Below are experts of layer 5 (counted from 0) of a mixture-of-experts language model. Rows are named router (the router's row for the expert), up (a neuron's input weights, with its number), down (a neuron's output weights, with its number) and show model dimensions 128-159. Each number is 500 + 50 x the weight over its row's rms, rounded and kept within 0 to 999. Numbers have three digits each.
Before each expert's rows: "comes after" lists some tokens at least twice as common just before its tokens as in all text; "comes before" lists some tokens at least twice as common just after its tokens as in all text. This comes from a sample of Wikipedia text that the model never trained on. Tokens count by the router's weight.

# expert 5
comes after: "\n", "0", "-", "\n\n", "2", ": "
comes before: "\n", ": ", ":", "0", "\n\n", "2"
router:508453426565462566498500554495543549460467511502542504454510379612499507494488499426562490502439
up0:492536508503593595563447562492467405517463371528472522503549476545491601461504562628505507498610
down0:592472571497429445497500547500547467464556517468565476487513516386453554570477565570466490454528
up1:543460563500516487492450564513475512489483504435446568445542454547474572502529479537524501484560
down1:476543590573466427487634508513511474555486511528497426434550368440577483547473511526492538391516
up2:397440516506432324502544578553550451469522455534481486434492519480512442508475407399448589543511
down2:488535541475437504510453493499533449472480399502508471456509422573518480480523544438417539501500
up3:463451352514478512427385503506405438480612442465579519555451481497505558542545561400504374482484
down3:496509477477532529577484517489462449478496470487460534554498517461569425499512563461541533629472
up4:514524524534564508543496561426501485532519462569548530445599458574565600540416566451507460476520
down4:520493485461503561618427498444559537483456545512507510437555449493535494423529478500486476503515
up5:494518514542497487552389482483597559487460570500488438456503492552565514432504547540532445470464
down5:511509478422443469449519550393507480480558512482561593569434542622530477562428560463532615500509
up6:538511505540478510529545553462477501467517474515537467596532540425444664415457422550473496468409
down6:533522493474452538427565450514538517475504440488484476530523506579364502668529487473537496534514
up7:557535478529481521489550530444509511465592469556622431522547486512526488426514484559544495453504
down7:515444592492584512564572521508471498556486535542485511466564575465587558508513457581516583422478
up8:455479473471441501436579465455538636651469508565481508555498504507483485647387509431486452503562
down8:555509530557485448537515511425500469529529448613467448472469511521565547489469505396485405513434
up9:508443531516550527534508499624450538460433463410454561442529543536515499512536455501487593564490
down9:528485502559542485477540440479465451513452486519454480584454495551432575384537541555429470525476
up10:541457484503562521482477479430424478522506431455425534443418468532519474594503512534482485568548
down10:511479530472499492549455507515515404510434540544425452493496514569530512533521476579471505416425
up11:554539552550439449511468595534539601530477479518403444535482485504567508441545531500370487517507
down11:411493505497634575558507530474460474481509492408466474516387471510467415493432494447482406524489
up12:469422553518457409403398546478523438532616587534604447564439540377472388475433541491569473538534
down12:525560440525505480487487542475513494549510517551505534545384546509530486598523565498414542477560
up13:523537518361526558519532527466473469470590460451448436518474415475542500544470534404511523464360
down13:509602442507542423520524477540542501458539525458449572477573491512521520514387500457480432415469
up14:454539584562449411494457430458458578492617630519577418547435479535450395463421539468514516474615
down14:498486513549397460542539477594525564496571540540518417487518471507515573512543470530481431410557
up15:494472427448480405424426471483517542512460512443552512480551530552579472412450559587468532473478
down15:487548531529452541494483528513457512450544449539526501565537520466463570507573501524580562539436
up16:483424405599453546447495446543456549491560563565466402449500417467529491509502454478524463455407
down16:495457530623555444528498447501424493427458515411492548547557476473484489447435496526514499373574
up17:510466474532503520572503456468548538540486557484507458557550587461462446523491517505622524493566
down17:522498534543484437510579446446470516405606527497445531403500483567599490567487439547507352490441
up18:441638492477448552519514417545596424525523520494461527489532497568521516457543503472406419449463
down18:552499473564586452458467518553458499428504601535545454443486465531521498504464489533575512481393
up19:562505450492512523521508505526470605374451531483477627477431510493447411531481584513495432489526
down19:426537531570459505517470540457493446493567497491636423451545505494499529432440499528475476623478
up20:481404552540578538535523483516542380528480554491512454571471488500543433465504457574541513579505
down20:518449476427497531572421471545455452449490478467492570521493552406393432528520460512591432562460
up21:455492404435539494477521554471507446478555584480530500490523570542507468423459529557528387461424
down21:502545491498486518554383597500474501494536528503480496422556432502465476509597557493505461476592
up22:524396546477471495577512669481510501440523481490471593439563453520478557528535465485520379469485
down22:566488448545585504480522532463500467535529448504451522481485562500513496562415493451590510473526
up23:520527463453477512510514443519482450499468464477447506512514470560477532417493441572540565459499
down23:585460525576526569522407550487566548449513499510505438458508509444461461620549484516480516515480
up24:534558637481466526518532587563440424489573528406469493612485489503479512479503456500498525511504
down24:426460538497494401583504446496518479451561546538516516591573553493501472540523472401492513443584
up25:562498506518512577559572468512411458459497486567550524470509522456458421482483511472454376510469
down25:508518487498522549498584470556579454596381550589474487595571559539428435495557455508469553488572
up26:466514565496478440562521510479574540498518478485452474448461494545470479489475527545505617474443
down26:533538471464505513595471459524541410475556535446611508510383448509385481569464491530514427551450
up27:497460499552462504368515497468563459600510572466498535622481536576482393539503533465592605530485
down27:526508544495518546506513563456544658428526434491465489518597582496484461549481425442433435489541

# expert 0
comes after: " | ", "–", " ", "; ", ".", ") | "
comes before: " | ", "–", ".", " |", "; ", ","
router:522405603504589551485474598464575505470551479508531526497442441496461480399505529548449549566506
up0:448546503567586561501481527558556494461478516546475559519531523501507514546456525502440525557533
down0:468537544461546491555554459519533533488561542459451499418476431519477384571470505450526562537470
up1:538436619482542533554545511492530489481504501476512543564589525444512491562518478473480436542501
down1:487444485471458461465481544525433437432455361485523478438469444540475534532631514543474536543528
up2:443507512428426476439582498477459446512407515534537523505462456456490510514450539442456438501496
down2:485578469514403542363470470465474460548386585535418560428406523554512539470510504511542500437456
up3:480405544473505527486560553516551575542494550508582466502566494586467527504452513447435502482447
down3:478544487491528509511520461486443494417513570531498532445570561519511493454465481457502512437443
up4:528447475571523502555505474416638480552535524548488470524398491566472584475419511477550523497417
down4:497418505555489543608505516446495474533507468475673595420601488489470474494477448487509461457477
up5:472563515534618580501511526485507494409568435472475508554504575489497529583421498484542524506461
down5:410504458544484524364489480462512492509484441469515464545445520516493466441497493494527481524514
up6:437584525462537368551558463475483535513490521554528469426521463472551550412465579539528463487450
down6:546472502491476541593477459501525518474334541469477475380577470492525387400547528464451469411578
up7:479480537442509551518502520451483499472524518458458539551487439470391557529454504444540415503446
down7:501500470470574470442472471552487503511478439541445515472508375528536481449480612556492547526464
up8:448459480445515484423488498545470482527466466527494554487491542435479361591475485510569580620584
down8:551545504484476530590410537565461544437526441516527512514463462465476505526551500437501609423450
up9:473452502477427480529572507432514456399498543540512461474424497466407480449477439480530516594466
down9:577446606422587532497534545506396488581472554545542425521563502435466461537384377528533547520454
up10:548527483520444451459458539399421417498488487522567521507506386497580576440483470504513520522513
down10:602518584557549484574492465478616535498512463422565533484441432620487487547509493466471503577436
up11:511462578481478488495563547479468473590552414550589553545546491509427470537425509637451516516479
down11:489463576501534564534509542520475495466530504516532571478432559461526557417522512565499494504472
up12:524481523453481536435522577590531493377534482481578519507451433442517420514524524496517484525501
down12:538490515457399554475435458468530516462528465466499525490441487524533520582509517454493442483550
up13:475495481489460492499511475410503521569475570520527433440521506474544476595442466440446498515571
down13:530468522504581483471573476614544430510524451512515522520453502605459496516503564460478495544522
up14:525453531619382534550549454489587513456492505653527556461434511490545493547505448487509507416455
down14:481369412503423547420610513557489556482512525405480526372487500514457509519459478555494370515476
up15:516480421556522540457540461408519569460546484587577532549436542495499405407432450480512523504520
down15:526455538504545497535498551574554442571562448514535454572509498452497477532518475488495519529526
up16:451463586518584540587491462441479527513497515592509497559417538494468383440590535550489578476552
down16:461491561558495478436495490545469517575528499436563498585459432491351528435496446596484627505458
up17:436489536439434538458504505517528468510398475514517499459532473526516488446603512465483431516603
down17:638463515529573508483542417545534460486451526421436446482508492510355433481494558464575672592518
up18:430458557499424466498491553560543444467549460436473480470598490429495462519423572563447542507413
down18:383445445425474527507545466493485497459538444490508446488516475527490497448435508494463496514521
up19:513426436618423531442476440522532585443503488510472492542456557427497412533522468456549512450537
down19:450417499588499510463489481554502510643525464529457526546517461506520579496486497510467441610479
up20:409430561579484567463517500534555495580460537523456631488422552474498376484450551499560491424499
down20:421464439577471522553524539525479430449494471425523487520446500446485475457482487489575467416442
up21:512434376481446492479517474425524493549573488544533510491503468458379484417453550539588525583558
down21:560555536484564454463590502555425467479416524492499460507525478555507437538550535481460581475465
up22:553474496488486479431484486448549454586495490471542472595501493443499512497615465527524456518462
down22:488484528510477608524522413497526516487482525540513577477532506448474459450630521509515456484493
up23:454462521537539479460489533494603550475474602526480481504517547494520529535573528515573560546467
down23:511489442535502535516544464495477580478492546497459495429502537531482500504511416573477525590545
up24:479490470524549481459433457452429520459423519481565583422536471465438532467458510492538482477561
down24:428540418528487511497639560491491443505493502388485442503510513521523423462478426564427512438477
up25:476459510463507447409588419460428416491438397500538464386501488521439576458578543511501574558548
down25:442537462429487448503493458538470531464454503532508483436526516453521479487454551423560550484520
up26:512446445537537499521389508441516556359561482493432491596484450561557621537495461523463428541444
down26:552473540480530426516455481377542412479489563497492509451398542499624445541578466459511465428509
up27:425458459570460568463526547441562477461528538451475597481467524479617564445576563498464409463520
down27:494597553516481515571511528514433464506503552452515393649477540474484577523623430458439467445447

# expert 12
comes after: ".", "\n\n", " |", " =", "==", "==="
comes before: "\n", "\n\n", "The", "| ", "===", "=="
router:472462538529480510506484487407481526449387509418483558475509470407503583492540503496510513539523
up0:501541522488530511482478442517522529520492501463475443437543497412591477453489537511552460483512
down0:458486538486348574491534484511467511366455596507474529393521469586477446571518548594453452517471
up1:419550554448495494461552506527412441558455600527467601521503470501540528505500469531498601524448
down1:566453464448499481647411433540496433489563473460644542565511556519505450431486471524424548452575
up2:498628491574566582481488508503528551558553502522496528483530486516498462502510350562513427628445
down2:584575501466549520439406473470516559502557542523417555459426545457522588515513563512468526483407
up3:526540481575462571375490489476399512584603430640587517471576483483482496456478546448536453445434
down3:524521491498470381460427511434449587529482493528468508439490515570460498471541418540532459451530
up4:522461490523457520502519573466560587458536548505499541450566530507551503539481488399472574428462
down4:462494484579466431541523506379438409499545607584386532452439412468460504439452522405486460593421
up5:560567567408488471462525524523488407487455491499553458454448523555513457471440701441519504568452
down5:452421502590487542521480497485439523478480573540460575625563435429503477517495441592515513524446
up6:532424540591449584502515534417565560525423476512586527384518554516396561539520516561428492483445
down6:528511493413488485476482451528429513472540512512437558530560467484432473442549569492551479519551
up7:401450501515575547489477577523493458470396432502569481509610552562469462587483454552542520439544
down7:534500471583470486489468466562565498533515435524489475467482436547382469452443418591574550491510
up8:556510480451546493540517574484526541393563508475441522465492535549516513516482626527501538609505
down8:509447542516470565454528457522546444537544501487415538494559508449528454465566451509528435508469
up9:466561565452578543502517509495548541450573459517495382421522521494457475449443500534562446475489
down9:503492449411478408573464521490597506598532515526451501553506505562466480421456487508496464538519
up10:527534528487507543468560553484417548514599498441556497471471551447459524538554529540455565431543
down10:395517488468416569507465554508445412540573588594529393500571497465529522509527535491498506507568
up11:510547587580542511486512558458455420570505554629568408394480495492480512469531516541451558538471
down11:476488546408471497576595522427484460510534516499462500502524454488469633517524520507600502553513
up12:563442447471477531496448474525468474528500588521492485527511471472468478504459484434456623459540
down12:538593446541518529470387507453568549535584515472435600473580497504547476527584501487429516497470
up13:529449496473439588586472453509514486476516503583401379504503496441553537417359422514553464426522
down13:551575512540530507431534469491504498505526451599489521529442533514534494500401469447529427490520
up14:548498488453545394525458511452450489516535556501395472547531487616449488418517430397557543491388
down14:456539502513511425470498525487432512568540482446535566529534484526517523432436454426528398485473
up15:587488497555493526435555407472536530495535519511490487544468645508559492551463483560477539556510
down15:401516533571409453549548470444426526532524512548541500545515523453499457515550565515469552458464
up16:464501484469451606424507492514478503442444535497572526488521565509457478447456553512536530529575
down16:428583426579507474524506622393519438575429515506467536494582455538519532564426537471418380493455
up17:504427524467521471538519473426491464522421513491513613586538500456495444473475551483500504601519
down17:520478444470449498525571492538412534572422526514547497523485495453581534584489465514476542453542
up18:480485532460479499482489612487502527518501484569482445466498503520519641529504606531434547475546
down18:498494502482543530494558465538451526576487555505481476491481450451542619465465506517575407386574
up19:407503530490506440508551382428455530539547519527505517494428486517481452572452573491488545490514
down19:574422620470493554532434533574531421475462491553568496488570537441561482487486527444527510461517
up20:432488493557532642464585480514501481535538474383513545576403529494587516504504520512525582536514
down20:436467478449481564524555597550508541525496449466459487489625546524570523539434542499566553571446
up21:514507422509405520644432454432499506480574508516396436543476490520541543500467463504466443408486
down21:395468503508492451509610563557478431425553537500475573515549469411532507429493554485537473493605
up22:481496483491537554439502530484452428503524494440528551557478536487482498438527562579470535605540
down22:438459580560505499506521522520515481486511583495519539425400490433570557505592494419488553477469
up23:484517497533497496530443454511521501555477487577394599493477470503511415610478525464486489389504
down23:430560526538476440504502530566505531435493519489476458531450454524439433508440499488539565522499
up24:526565433497572584482526451600554552426512479638513575545557532531505503481458424554482494570495
down24:578493512500573493580474591496471464521395453464531530556561510507448447437510451442504440401504
up25:482554577476510485570476582548536494572506557509530471510456526528432608383481455408532510445530
down25:482612481527586564459480508523541483536497399494527432514376522490500478433526539475514504498504
up26:621542437560512461477539498495438473444537436464529552478399569590432531574481541590564485527434
down26:466443602470413557501524538501467511498567537460379500537545507532496404479573467592429490506526
up27:459568489446538484498570441403505490591554521497522560491537471394390522502527397429534553501513
down27:492457490501429444414484597619569537341520412516569402467555557506509514522463495525434510474511